Weights of a small mixture-of-experts language model, trained from scratch on English Wikipedia.
Size: 12 layers, vocabulary 49491.
Experts: 128 clamped SwiGLU neurons an expert, 2 picks a token, a softmax router.
Training: a variant of Adam for the experts, 347M tokens, 10590 steps.
Below are experts of layer 6 (counted from 0) of a mixture-of-experts language model. Rows are named down (a neuron's output weights, with its number) and show model dimensions 288-383. Each number is 128 + 32 x the weight over its row's rms, rounded and kept within 0 to 255. Numbers have three digits each.
Before each expert's rows: "comes before" lists some tokens at least twice as common just after its tokens as in all text. This comes from a sample of Wikipedia text that the model never trained on. Tokens count by the router's weight.

# expert 5
comes before: " of", ",", ".", " and", " in", ".\n\n"
down0:114181107118092108218067134165102061109180100094091111150125185142135135046165104104142177128148116147119103155120124113181138099102095165075165085106093131161114126142097099076069134060162182155157150144165131183123056138159132113144133134126174155086139151118137131140159152137131158150
down1:113132126154109116112186124065099125109096112120123128119145161146158090116106096089048142133157120056065114124128109130123105165127106078124117149113181085053153125156081178121056131125121143156144093139090115137161131089210107181175087083166141148108160094110140107073138168155135155176
down2:090135101150136079160124206139107124187155153114079141123099126129129182172170087126119117167128141139128155166096110190186147073110138123108088137127135115101131184116148177082149177166214120142093131126190087133188095142186118067141135201138127112100157154157116169068131065102123096103
down3:135086161192158109151106148153141118146149070120146127096135108081157132165067126089131118122109100170123094164147135143076155101074118105103078106127190151167097095184065092129120144141107087178127150138081119130151126140105140110103170104138146205124107092132073187144094116164146102146
down4:061151114108132168114133122099180115162147047088154098174139155133168129102180119091203150143158139096114119108119127154159102148158121147096107133167107174134067124114174087069143119150103159175137110116184131108068140126098104136139144152148165135136079138111148148121157130144126107126
down5:174115142143127093132185184109165180131108121132159132120128104138113127079123167162068117106131111116141102109102116111164154185160100126115123163067148121176118151157141114106141153069134103155137077167080139138153091099124170112039115115121047181097141126164063111116133131172140127157
down6:167152057090114132129107138142109172129155111095197139141142152095176112162118130144156089180114136092106072116114167125125086111151138158115156153105119146139104106114180089113092127086128159160183099176113123087142101175095086072112144141125198197093127088106129121155142154120171141113
down7:105184128046169162130096131108125100184174124203076097151117092165142153177116080141048185149121156095149125096161195065145085127148084096098130171095124130123110112144156126185076121187087105079148131148089126097171140115178163193111078136109130161129094102130169115118116155113152125117
down8:114081111055174108158141153138214116109172132133166076146102118119113133116206131132089141087190142193170146139105177140124067122108077135187130153109167148096145111139102124110194156095205156174167177137193159137202103136134131159096134122161112178093134170142118089151085078102142172130
down9:097174095096121103069185142153134116176154153084102126153136119115148145154172126094085162174106125149128112146146109123035072183170145103118094120090133097092178116138128115124145076132183124159128070079134163119128137114155118106137065151082210125181099056150073125161080147117081140114
down10:173173131187150136129123152137166091144098094149179151111096124120110138153150068124136119097062090103162115124141096090146122112113051128090145159207108148130128156123094103130098182059082116083144130114133071167149063073133120153175124099108135080167102151090077163133175115126168075168

# expert 9
comes before: " ", " —", " \"", " —;", " −", " ."
down0:103146161077106072154189193138175100087132194114097176127172145083141131168103121094145052128151153113164163145191155114161081184115164086144155129088188084141067126140077100083149139133068133161180162145114113083140105143156130188120150128180065111118120090132138205171079098123088148094
down1:092166196145088114121049108158124117121093099159127128164164129098132114142103135155163125183136138098077087143072111118165111129154103170148152103143119141137077132167137092157128146142152171128095131129115148196128100101119165087069127112151068159132096099171143057103127081140086210115
down2:206150079194109151123108106112099152119218117154120130164156136134106139089195150139159170101115062083139153155094098128138125139147116148077126131118150123186096186130194123185132137199179157104101109033131118082139114126142168107144155041142107088159134169132126092153131119092069178111
down3:193118096110145132137133142066144110101149113128178128091113109098114086132157130106087136134161142125166060120126135141123098129148147155129147107135137145139147140148155139138114103052121156123092125243166189085127159102119109148180135101059092129136180081169174133147136177205111125128
down4:096103108255131135129112115143117113171070133176111164134090148109142107156103153146152154074131146141124107083115176208121068125104081118134135151145116201111064163104183130158090115189159129099133134127145155143120079156034123152156109133112122078130154125114172132120137153061075138139
down5:112078123185166094154090128085112118125155112141096176090157083138183109140122157134119135180101151120076125181114137113120126063136137129141151144105093143086108120133066152159081115130119153148055103126078221123139136128070195140108092146151106135077090074130147146117125147076145182136
down6:125122114215121145105104145098141141089162117159095093116202131135129165188128141082154130167119098172125122128122102094172123140103153107105101121117123084103137135163167169179124123117111080142204121114128028092150085114160090078081153147093147115155080102096122106145117071139117200122
down7:117136144055093112145136108121166083082100179136135140122170174133128111146143151083115083109172061087097153140134197206192104137195165142128097117170104167097090133119117114174143090077140108118066117087173050149165064158114163184072141111161077116120130135174126112164087079177121096130
down8:097144123062136117152146099176124154153103179052080149182149091126090100179083185133152161156129126086125183097100157079137147158149214150193111152160096139086146087134136052119128107123070196138090129078186177175136149140101159155099062117146124085151165149107125139114125111107157149129
down9:137148157146059080138124072138117076089184113097116139131079116108169119150135104134168112173129142149148153118119124100142119103083103116079154141167134098080116160147096134131077135222097148103164149128139178071083168136181099080138123079065111093113140151091113097079152157115130123123
down10:118149126174086171121109107144164134177071121111105144075117126187138094065113101107174174139144165128112153145151140098050126132080134132095132139159126160072147151133156134109107101124120128153144138154141107082104162106136142131144121166104171093111167183126163131091108173138128119160

# expert 0
comes before: " the", " a", " to", " he", " his", " an"
down0:165119137132153147159087118175094118146154122151155112116136183164110093141103104114076099144100157124149071139161102151110121157078111144077161089156145163120086095084120119107108067113145137148076097102126165126098123151197101173124119097094112156134157112159169102114116140091150151126
down1:124148115100214129111152119163154127186175108061072096122128109121138102140213108126163112176106164120101085218143157129153156156119117169143175151103152167147129103082141113079083111071140140079096075183086084127145073093162095086102123095139132163149123132133137170192098132055174116121
down2:152133135151133078168136193148176132102140081142162152150079177157090088178147103126097153173150110080149058086154197127116161152138138115150103105106187158139147169127055107115142091108158095126218110156148093088114145144129105160077147205134160159126142090121172146097075113151158147173
down3:162131135092171170129096174119037110109116095122121113143179104127116101179145120129136124109136152054152108159095129140106083105111156155118096164054146155123126081117108184174081196140189115113144073076085043173168119136154190132088083125111150119119142123117112070135091137115145054151
down4:151180179129111119179146125144133136207123154140133107131106091156168133088140099112137164132142133138135134099151135201105142120107151161156119104104082135132179137106122123143164098127158120115188142150124169131157123099113116152202137143116084124136131140161145152169084129147172076087
down5:128120093005142125140154171156144194113149078114113172115156092167133105141165196089129166149114134126126116090104095145101086144156174106177153163112147083143130124096121165136163137121099175117189156140201081091156067126137109129139118114106113078138065133152115160099091135118121102132
down6:093176128044098142143120177171129144118082158136126137169118166074105121111098122112126131063137119124092107084115137170143162125181117109163224165155083119145113125134102131143162123074065113071192127130142126102112124156158153177157134122117101108120101099167158162162124185181172142146
down7:119080190101159163183165101153129073115172125111112098100116074131145157153141092154085115194130144114119125108123111189123071138145142125173155044137137123132096110165176127134134094083153128155163103133150085084127110076168145110148121129072131110135180167109136157114135142168152118078
down8:131176131062166144126109098123168135112150132102124078100129119132115124104093155152157108138119055150133123177142126144132113173220143080160110144140114090118143152155162145142101128102120133132103120118064150085141093123144171102150172126129132143161141174128149126162095083126115121171
down9:130125140076169107104132115133131164121133141150113135051161154154134107142141104077150095116115191088133097155143152128156171109102163087186115133141185156123109124120145140146147115108094134120133048142149166148098067089124160185137152103125105126117095104095146104141140133201131157175
down10:121154176087193146172152092095108163083136136138109079147096108136144162192119130140110118107152129095105092155182130095156183083135115204119163066110096142163118085115129147075124167063126134112143047092178095147130091097107143152141117138101082114091118136129144123084159137150162135129

# expert 15
comes before: " ", "|", " L", "aged", "18", "age"
down0:146079117179165103102152151165186124073102107158109054127193173161112117076113138162135083131170176104177088141137142085146157097075171134090121160108175054114152126127154147158087109144099118074169127051140076158110140188133132185116156119120139118110111117123165133131107141094122073138
down1:101152117092108176093142120109156074123107082152121058099169213176135170111102152066158169141132124094123168189122117157119072140131149073148153139201165098108104158132116062110151139105092174134105133144146117100094133181137083111142149136142136136178135093093070160113123115123119203123
down2:221146153057124136127168088123123142136147127151144134140114109107090148080141137145087128106134182111085129121139082129214121118237134167128131104148123154138095145137152128109104093090158123104127173114159093136130144115109143153112121143158112140132182144142116149150170102135093140150
down3:167108113060097140084134156136113196147127110101092144143110156125115138110089099156112163095121111096206140169157193156129159120102129176070083183149157115129135173124108176220103113103108105047126118137141158148180096093104121152091070129118095138170070139157175173104108057115094149134
down4:137112147122182069117144131123125103087165058150110150103146143155163089075134091133120163129132174125164132196103134038113109124126121154136178170155158117155118201109143087126087086117120154109126126074091091157080154084066155107137173086149119135113115112116128142124126123090141077163
down5:183112211000170120156135125164154144139125115144140077102139102151140115102158139077119083068093121118111153112106121145148136117102144146164094138179160100087186134101122157140122141130126075155129167161111106141066098116121150130129078114120149136109078129064109155099147086124132110140
down6:220100144104118106099052112093107170116127141169139125100214091132087103090121097181140098104109139139131132161063161106082182152172145138173125131101164092156124093154128174155070117121171156142127159136166151114126130101115083168133096148142112133147182100106078136115143108193105084092
down7:115130072104116105133133184161144105103131141093136122129116130082169192132099115119066192151132159104109189088112180179132109118133134156125117081182145065106175100132115094108089152113109091124092156115096080114105142134187140098134087139074103114103056120132136100152076114092120124119
down8:152139117095158120104134179144129085106137243157147203121179100139067172082087138102139116196091102056150107144125135150129055109130147122155132170103165161144159147126138155083135169138078136147107068080095127117140122142108157120124110115100134136110053208126101129111126138163114126095
down9:157121069115158134151129134107151092135152138090099132136121119134169095102167132168128118098110087087125117120047139122116133118077137118109081149141145139134151119112186116125135099143111184106050158061177190170154109130127109160101149113078180125133122125130174099133101069169136140035
down10:095143104188150152133155239098118130167125108118110133122056108102118156131164144157148169182101128090161138133181104160176093033126089159097067083118144093158188066154169188125152104105096131112124146119109129110086147144178066095154122073141127100148157124135117151117152142115160030148

# expert 13
comes before: " |", "–", ".", ")\n", ")", "%"
down0:139189130111165140164190207117152129099140128150136122153125120119080141123093094176115182116110137121084143200113131176155139129126092117132112159088166113109114100113169170096137175136149109171119094126100192099086153151126130150085131122154093160078151135127094122158145124062116089137
down1:138138066127127100115101155145144142143123107115168119112145148111197164147161129104160124156095061163106104132145094169141103148091155167161153126074091121042137155120102103149145141157118100138127138090145157119138165129067185146144101150076115086143132110067125153141091161139145163139
down2:138132124075153145144082097121151185079157127120162093060128057165159140150137114179117129204091211101097136110107172147066134130074100119148146138171155106123096095116119136088084099135143101173153128149137042128128146092118090131150116090147129123081122098114167176119132126168128083156
down3:126104180103137175148113184132158139072085159097170137087081135121149113159121151157089163140129156152120076178112122109140073110079118143116175132126118109156151124131175139186150083153139126095141065113078122042054174181114047148145179159157104112118123121186151155108132090129106134196
down4:137105136051100136130163097136137194206120166101129084184150086095118155174126140142097135155128180163127182122146140118097100145162135173152138158122077129128181120102131149199118118060127149117135148139141056128155130153149157139067120097095118205146129156120165130171178132105142071127
down5:142123140128119082143144136158155082166103138078116156089154158145130124100131110083122121109116086167118189154122123125179095126130148114127090099123140092116122083167141108144158137111134150159023115125137130098133065101170138130155066140105079116123120142172121134093069125113144130176
down6:121068169081119211153111133122181157182162073143128128139162071113174140109117135114126083185116176147158097118139119082144147135151155098097094043093188085147091119119102098093106140123130130114161108151124102094148138190180105161122121133074131165120110125188171165117164092165180125125
down7:152103097161128140172091121095128135118124130129109082128119043114103137144079116138165120168136104134164123129115079178175118120088121181146103183046114125142097135129129080087129108153101107083168069149124148139130127146097121153152176126142105130082073103109137137164127089098066145101
down8:119065136107130202198175106124102141061114149197161127140077087135100198115152157120131119091121171172147051145113151108156108104120090150130132171095155075131144153179100173101081141130089164148123173048135135110043091101146143132121112103102142100158107146120109167045108101094120161118
down9:156142103137133128188085142139202164116123144113095116176170097209112149190142102148096083090108119143161133174090114111104131159105108149109107130158131139153165111085134080146127099131142128104103112126120122117131096093137138124094114117141137115163158076131072113132094100135163103151
down10:081173143117096106132142132161178196112143109121115063108126158101134140111114126127153096147151107158074124130129166131150137169094084106138103132081098140161060131132121185172119094143150116101151128107125130140146141130121084154186095132122143098150128094068104129122123139107121134142

# expert 10
comes before: " the", " a", " and", " which", " his", " but"
down0:159119128000121132141097135063148130148133097169068134147105081091164091163125086144148150133098162096161170166087139107133091139173147120128080138138102111119117070099095088213132161157125111127118095086131120140116111144121138080125097127095104115144137126068118113184105134153074119123
down1:157090125000102115117084119138099156113081109148140110126127136143111119095056220095111112098108091118089157145090139160151115088187097142103133126144134164166123129125139128116121027100155132133132121224163125154060190133101100088135144142128096154120104133141063135151120083151160114150
down2:153166177000138182158104135125139103106100120114116112108142145165128126155115120130053156085088152122103097177117112103161168192138089118116120105176132172165140149110077063116130092069157130089097129117107137162148145076108127096078099085181129120091185128153120180142127141132150157118
down3:073133149123151097119100127105092119065107108106139167134124120116096093152142136157118149203113182147089089107111179139145119159110177131171114091148153091122116135106164177083144163192090191137162124123137124091141130103145134089081057146190168122145132131118094131089124111203087094096
down4:095077162067123102113180163098125183126137153102098133073160134177078163141140135115151151142171150132109160087133179162139125204133113122145157143078152199177135150125220080111110081127150134138122137178070088107143162146130063141157117119125146138148178165181134144101147130116131118136
down5:121122163255081126095148118081109088147147116122169154140149135157114112122115116128192161176170153108094089076147164065125146138120107135126165086164212109120130143073160090102125171125126148111187090081081131070104139095097105149074089089119156153109095103138090175065145108128116113113
down6:147152123085146150168125162136122116136170160108102181135109094148105120159063156195077077150139081119102134112124090144133168056126096124113130080156140131043087109126098148148122149205128124107135161109174168090187145171156144105123119136123091094134118145141126129136137125108098138099
down7:097111153000148114056147172100158135127121162150166116100167140110210125137122063107127147159153126103128110138128139166168126112120128144191091140096093083146101103125183102187119143086101123108153108084103122085118151138166170151146089098163123143118108149118172140099127107174119051174
down8:152169143031072092184100193110140114116113122101102130126149140082124048125100094140147174094192122183116067130164142162150126154156156129080119095132142082090147140078125096155178144096092088152114120190120142130078140144103175104135105095113126118126104134102117141212151104181170127142
down9:124143086156130102078064093129133131129107122115128133140095123136119144129121196143122183131083115182136123107191180122162083111111162171078091173132105138159099168166124178146091123144177127120161109150156157136093158197032164138084124133119158126110129210159153154141144190101172030086
down10:095121137021165146172164140145110109148136085107110130206131102089153103130055094103071182138111046114117145122133080181134090135128110102172150146142055135141112141188100106136120134072138146129081067092103137124098055143105193091130170158105084112121163130144195128143147104106203100074

# expert 4
comes before: "0", "1", "20", "2", "3", "4"
down0:100155082117142100107147142151106124093161150141120121142101103078125123163044187169137176059106121140107108124182108176128086156121084123155156153146121165117170087117110088160117165141138140108143061120129163102139106163143164171198128161114148138106132224170081151098153088134090166125
down1:136079128151195109157083163094085107130211184068074138162069159130120128148105135147120132203090094147202154115101142157162111131125126104106136129100150065139161124117082144095111132107186096120118166099159093137176098117093065079157188132115141141099068114145122192188148174100151123132
down2:151141125121121126138153184085145142139115121075053137128140137130146077106148071199139137104150130079073144155141118091099124186115102159034115113103077069139161097064144173149146132099156105079170205112176097096126109161151079105147133109125065140161143118197091123168123173067111193121
down3:124185111128091115126143153164082138174094146104105136104134153144065127158111128085130164161135096111113163101101107117123065115136130104087092131091153118136120106112130167152109100135157142125124154152137107151142125140093073119155144139095064182130090131133165081146065132144081079159
down4:092206113133183089091146149101165065124087115112110115121094163169097116162176137172126142102147154175180097177126204140122079079094136148110099087163210150136141100094116149070180160078060127133069100153118107148175095148138080070151108138184103160130098073155179088134118132187111122122
down5:123130112107106171105135093088106170195107163176159126165128142117128117168122185122093090120143153160131103083073139118174187122186067109115132144228111106043154108097144173142124098130161125188099168144087140142151125083129118164131156164150081117143121145112093150074103178139154095172
down6:128111135201136141123193146110151123099151142140127170169134123137124085183126124083200130177072103138118164146142146156066127113115081079070160177147141122118089092065098120076126171125124067058101134147099159163091123108134090155151172058088085136116126133159148163118142102185135068134
down7:178138155108125117085147152125105127068136129125183113144202162066112144111066101177055091063108129165109128122165141155154159103135112078116136116091223136198087165098130119104127141048141162152100183129133136120123068078134201128114172115088107183110155146121145108104157099111198129153
down8:137092082143141148097143079164146157104164113112089118144147199036115114103123145146122111095111118116161104168165127151145125152046162129102124062163095127079125194146163132146128137091108146141098155084132116173066106111097084116131127144128098065089153182133076167129135129145134134135
down9:110110146068175110131112129109194162108155119112116110086118106173140103109156100105090200132098157111152121147064131100058119116128068081100104075109172129108161115093121109096143089090156125107112096132108123150066098126130158145142106136120131153137177136145147150126099154159147156148
down10:162147157079161114150109159121184120086176120100171064112110130134088067129071117192176133115096072158143127142174129120123124123061081093104106087122171119148159163148157181124107200094164192154161143138171140098177172155159084144105138135145183117119120168119165168145149119155115176119

# expert 1
comes before: "-", "|", "===", "==", ")", ";"
down0:157032159126119074096146108155177092157118201148101090101083165119143142116130122108161132111192151120124103145159151114127108094102101058093140143146147083137091162127121126157083145082158119127135100142068081083083141173130123125166120082124107115130097132117131130093112104082083112185
down1:104087084106143186147143151121136113118136129069107124133112101090114122110131141154145112172168124109156141192167117144130058162101152138083112174058178153127128102132125092113130064131134150095103180140070129145161149143108112114144127115114126072067148092091137143117136135088187102091
down2:183148087158084128166167146115102128148139144111148138122144204096140135148167116137143143119120127064146102128175125143114129157112116094123115203133093170131204129153165145153104146140152159161126179112188097184117135102109103187177143098136110123134099116131121082133104176164111132175
down3:110086130140105123109176140130097174163127117202187146128108168132142154112116115125190171100044099146118111133151133169088083201135141146153139120138124114138145125105112103090133080133119108104071207128150117114127122155127109163127185107154130122152189112065130151112120102095177103124
down4:130118140255093120099152122138094127093135156135121082165150120093154132103178145112119138162123158190149170107134182140069103130177141127113187139083052146131208124094100161197100137103132159119111126102103086106114123139138073107118112078111101117113168109136175155142137139121091121119
down5:112104115174090110110154087140154116145088149120078081079077156127162128145153161122071110169153143071124139071154099077117156198114083147151190166145103083086164120112130071090111169142096131124114143165096128099125164122098165105138160085116132191151094082125073174095117172105092133116
down6:154105186206122135166155090140175087119132097120105107159131157108131136055118125110148088114166108144144148131134136177133089101147097141163111112150148092153157092085164138175137144123080080078125187089071102123098139115067151129136095147076146037087127158154116128111112131169151070163
down7:143123177129116131179164084092090089152187109133120154171136144128096161105174150093133102109179171143189139117146141147079114088121157086158158076102136149141131099118105085109149111124173133124133140104121186185143202085083099104120116146081147106114121087093103123134132114135106101162
down8:105200129013080129178155125207198142075057115121096125153172169129093083093119120153146123123144155123127092103036158150161158100078122097125104117126144158145108144077135124103149150164153091109116108183177118158100137095155130115131097132115118154083106161110112094138123121149124109103
down9:117202148174142065120121070077129121171107148119093105115099214126110163107096149060172161102178116096110133134163131106118168178121143144044172115150086083099147146133117108076214093113159131146116144164083112176117106164091142066103082108099097124134150128119131134155168125154091133209
down10:107132107144114107083150099155108098128123121142144130063130121113163149115146083228199086111124125097171134125151103059113148085090148068146121129115161124125191090135154057175061166120085115111101128129060043133063127143091073187169076184113139072168111071096116150082133164118172083100

# expert 7
comes before: " |", ",", " |\n", " (", ";", "\n"
down0:162140120083091162171098112123128164080131169098072094128148072115115065131173115112124162124157157097123167119130117146170154184156077129175126121163173102075090118134110119183156159156142188135160123110145151128174151139117093114159204169133107160105108115155093147153088153056137190109
down1:110130176116119143097085138095152138123109161167037086099098138119062116119165144106122184138149123108134140125060116141119102175134130172101094151177145118204178092120168128097130168061108126131135170166178138150142132115151121122160105105111084136097100163167138194149096073093115164128
down2:057134133138122145141115091110100174148117097170115156119108137129146150146101126158094134147176094084152136094091139170163104190126095108151112105121167109097064161068179134112145169151082206100092165063147075107175160134135156126165134107120090163124202108123086116109157077135169171150
down3:149177095101102132135181140116101116098097094129161140119168163174154119163186163074166126136163140141112142164152139207112105125138186131073140153130068104117141108139093146126150156097095104162149169157101101133148169166104120065100244160156138132154116189107117131123114156087104122156
down4:115107119102150131156100151141162192197149176169106126050119089100133130096182152122177142155096199116150142127125101166105093116137147137177100099141136136148124143145142127066099139129123114200120144056144090099110197165079152101074103119119146083125128136114108134140099080123129193108
down5:128134130101070145127111140148094142091165149137143066186114135086186151166246148141143159115136132137099125143074070113152141116087099159098100172170142119135159116104130123112177127120165151119165135135162201133095116133098063143187173125112111117103111150113114143136137175124074085097
down6:204141155155154127117172151143156133171155155196085117149109121075179117133132088110124136088131128169157118097126120085119166083196093118125072149170118125147137067147173059097071091144097070127146113111181133104126116194164140096097127124137139138105082152100128109106122097120176107146
down7:144187178131162125111100125144207111122122098117155115175095137149145085176105114175122172154177129142194118115131105158114135147129090144128096119140085174131116113121108074120111162114133109167117119172130093111138101111107145078141074158102140145143152144072186161136116100075168085115
down8:094176088129110133143207082159164185096145159102208160133136147138125177085167160097110141121104110138085159182137080128142187156222135074114151114113088163128123124107108080104159114113189128150177112139146105134135178116132111104106132114101135180100178136116207111156190186167165102089
down9:125092091135099133089126225107134156165118083167167138145112144086151152089132128150095106097070177129127112128113128160079087165113075157170136157099192098101100172177099109094116066094177120167128159127133079151137130154154118099066136128142124132155245198101193163090166123023098114095
down10:165088112183130136113123177139190179130081096071109166115093141167131172135134091131091158130140143131177120136087041170157108195132106121132144113107180123172166122170118105124144126129170174124150157083152138113222126146086143073061101133160211107121138122157132131174065093193162159105

# expert 3
comes before: ":", "\n", " (", "==\n", "=", "\n\n"
down0:131108097194132128101134066153102118127119133142143147111147116097143173095116119143149084108121132151125189159129157144177189145161113179060145150113046060104088166128095112162141192149114093101089140156134139123105074124117074198113002136150090186101158125143147139114109100140084145114
down1:066096087069124148086099175123172168130114124171102139124125099146138117072161172113099105164120122138126136119078147167139098109143145158128107175181166140145075133120158170114096132136104162149118143115152142091145124117167107130130116135129111147177064142081070140168107059155090121093
down2:150149125125104157110116141115122116126126145121103091139136147140150080167121157109133121192144163128136142123155126129152090121055023095101095153155088126061123108159133153101119204150116107143125136117102168123108086131111127124087093113222123142131159149142132083122117118148137106035
down3:098118090039117066130120106107151170073132166157115177151142084154106092062065127131135106137136082224114176138079171167115113148149132105153098101153088119129174082115118153176120082155165145107116144085101122151103137127089086159140145185133154136107193139103131071127143075171126136108
down4:109149077114124123135100157139124132090178165128125114108138183150137142111124069119123108150127089140088074123089170131181133043178172120091094131053102111148116124143136168113148146188129177105141126112114141147107163171119140133104100131126158149137138183065097115166098196132151088146
down5:121134071188084119115085127170137065129124151165131126126108140079119114143149106144108140122169196186118120112112140189100193188058124167126089169162143142120173176106125145112102111159146142191155070082162082179132130145140147155117184136107122114103119097126153150083127073123073157126
down6:134089115071067111117109125124101051106188147170060143111043100111129139107173109124137166131191161097091146134154073172110137175126080157128138125127158123098120136111158119128144126169117092136082123108092134147185111176117127106139133103149199148149107100114124105109130184165116191084
down7:168148122114100109075117166133161073107152161180119108128165121070133099093135144137145130107075109109169112081102067133154149176122141108117139163096023122113132153127118148082115185125137188149144124122163138108142110097107127114151215144102152073122038119110070095084133125134091086094
down8:171182133203147180161076132169137181119124128174101128145123192144109160114145065170158122125135172177187180106113149212202171119110074150114129075144143180122125176066134165080130161128134141129114162149134111129142123117140157161088068158142112124112107108132129118127146104127102072111
down9:172095111000102136124164115120141133169163165111126103157048132087091133174167127112118130132141128089128136139135089175112120106129167175179114142145114134102128107107119106185121120092112115149119108115135083182102162121166112156127108057117126113149142072093105092106140149109115154126
down10:082120076154126161107105062137129125100062163088128132107157101128131128131156125123120125130112158085178159064128116162131170069094125175165139163114142161138127145103151128156100171115127153172200155106143126156237125173174139144152108157178095126138148057137060135142128041154067146098

# expert 8
comes before: "19", "20", ",", "18", "17", ".\n\n"
down0:141129163197155154151096141126073171119143144104099217159075068130110129129143127127060173077108101138094122183150170092148083125087156091138164128099144129121141130108152149107132088160098163106115097133227129059193194136125165116166076141150070106106041145107120129118154101118158120115
down1:142120155081121135111101121125130094080135123169114169100094105138104151137188140123130127178114066141138072094128162160148092133207146104094114142137158095164072167106140126152122128106112086100127096097122176109101094162125158149136117109081113141138090130131085127139151104149054086098
down2:139196161123112098158109108171085136147190142121161120128064108129076095119090154133164114120086156117115131085125154142172188183193075114116105139180123172066125117069128113100115122096174087174137096072116138191131110107218137120123118087132121104065142154129094124136156105135139102104
down3:142118169135140142148134162066139081131138147112093129185184159158170124140123127117153097108092129088156154144071114149111142132112099082095105093135113114109183159140123103154180146091147108141106173063201115149104147093107159140094171120080136099190136095135096176124104064110137146154
down4:132135174145063140126148151136139117190129187120133125112107172125099097157212103118118114215125127154089114109106135058097122118147141175138202135126086086123170138063077046126100129125179132149147141178127119105170171160154082112107160167088142123114109116156099143142143202144028088141
down5:082089143178120189138124106119153099138166165169137104145080151131208129146192148180140134087137096144128159206115187148116155106168129137115176106126161141107121129193156092092138147187115164161097122183119166130101131088119116092163153151109178121098112186141093128141149132117126113045
down6:109135103092175119162112177180113131131145176114147102162086099167158190207062101069130120103097117123089175156111100111161113134136127075079091160170056122167059167149137089125136104153112088143123107131112106106078105125136127163106106124090103112158115138071160153156153172128135126174
down7:152160142125141173096127132170127125088152101151162141148120123196109112133181147116178136131112155191104092130177158154176149156099079105158087122119107126156110091166116145085110158106147111112168130109078117133149174054055159069128104132174156050190135155136143084107103179139173146106
down8:164099143066076145140128094142116127120122110117118082123174130151185128099127125099118196187108131141153133152132089081142125153121161089156150144104169119129093107129157149132108149067150152085165145183062100156085140180150077156148123120101153153148150116155135141153097152122125127061
down9:129131138159135122132160126134152163100112136095053091074176162141105128145184097194076067166106081111150125166156065217180053157152120155104118146150154078127121092117165129104099188180191143114085151079087139120150138099178162115111167115140098146123146176165107114137095094082145151105
down10:115141192157088182066174131140098165157180084102162147105161159161080056148083110148101089071042101083129071125136148132126179165177160162126156130103130152126151149131114148128136120095139127103123128137077093102150128102146154154122145090169140153107078099155154091133118147102147128088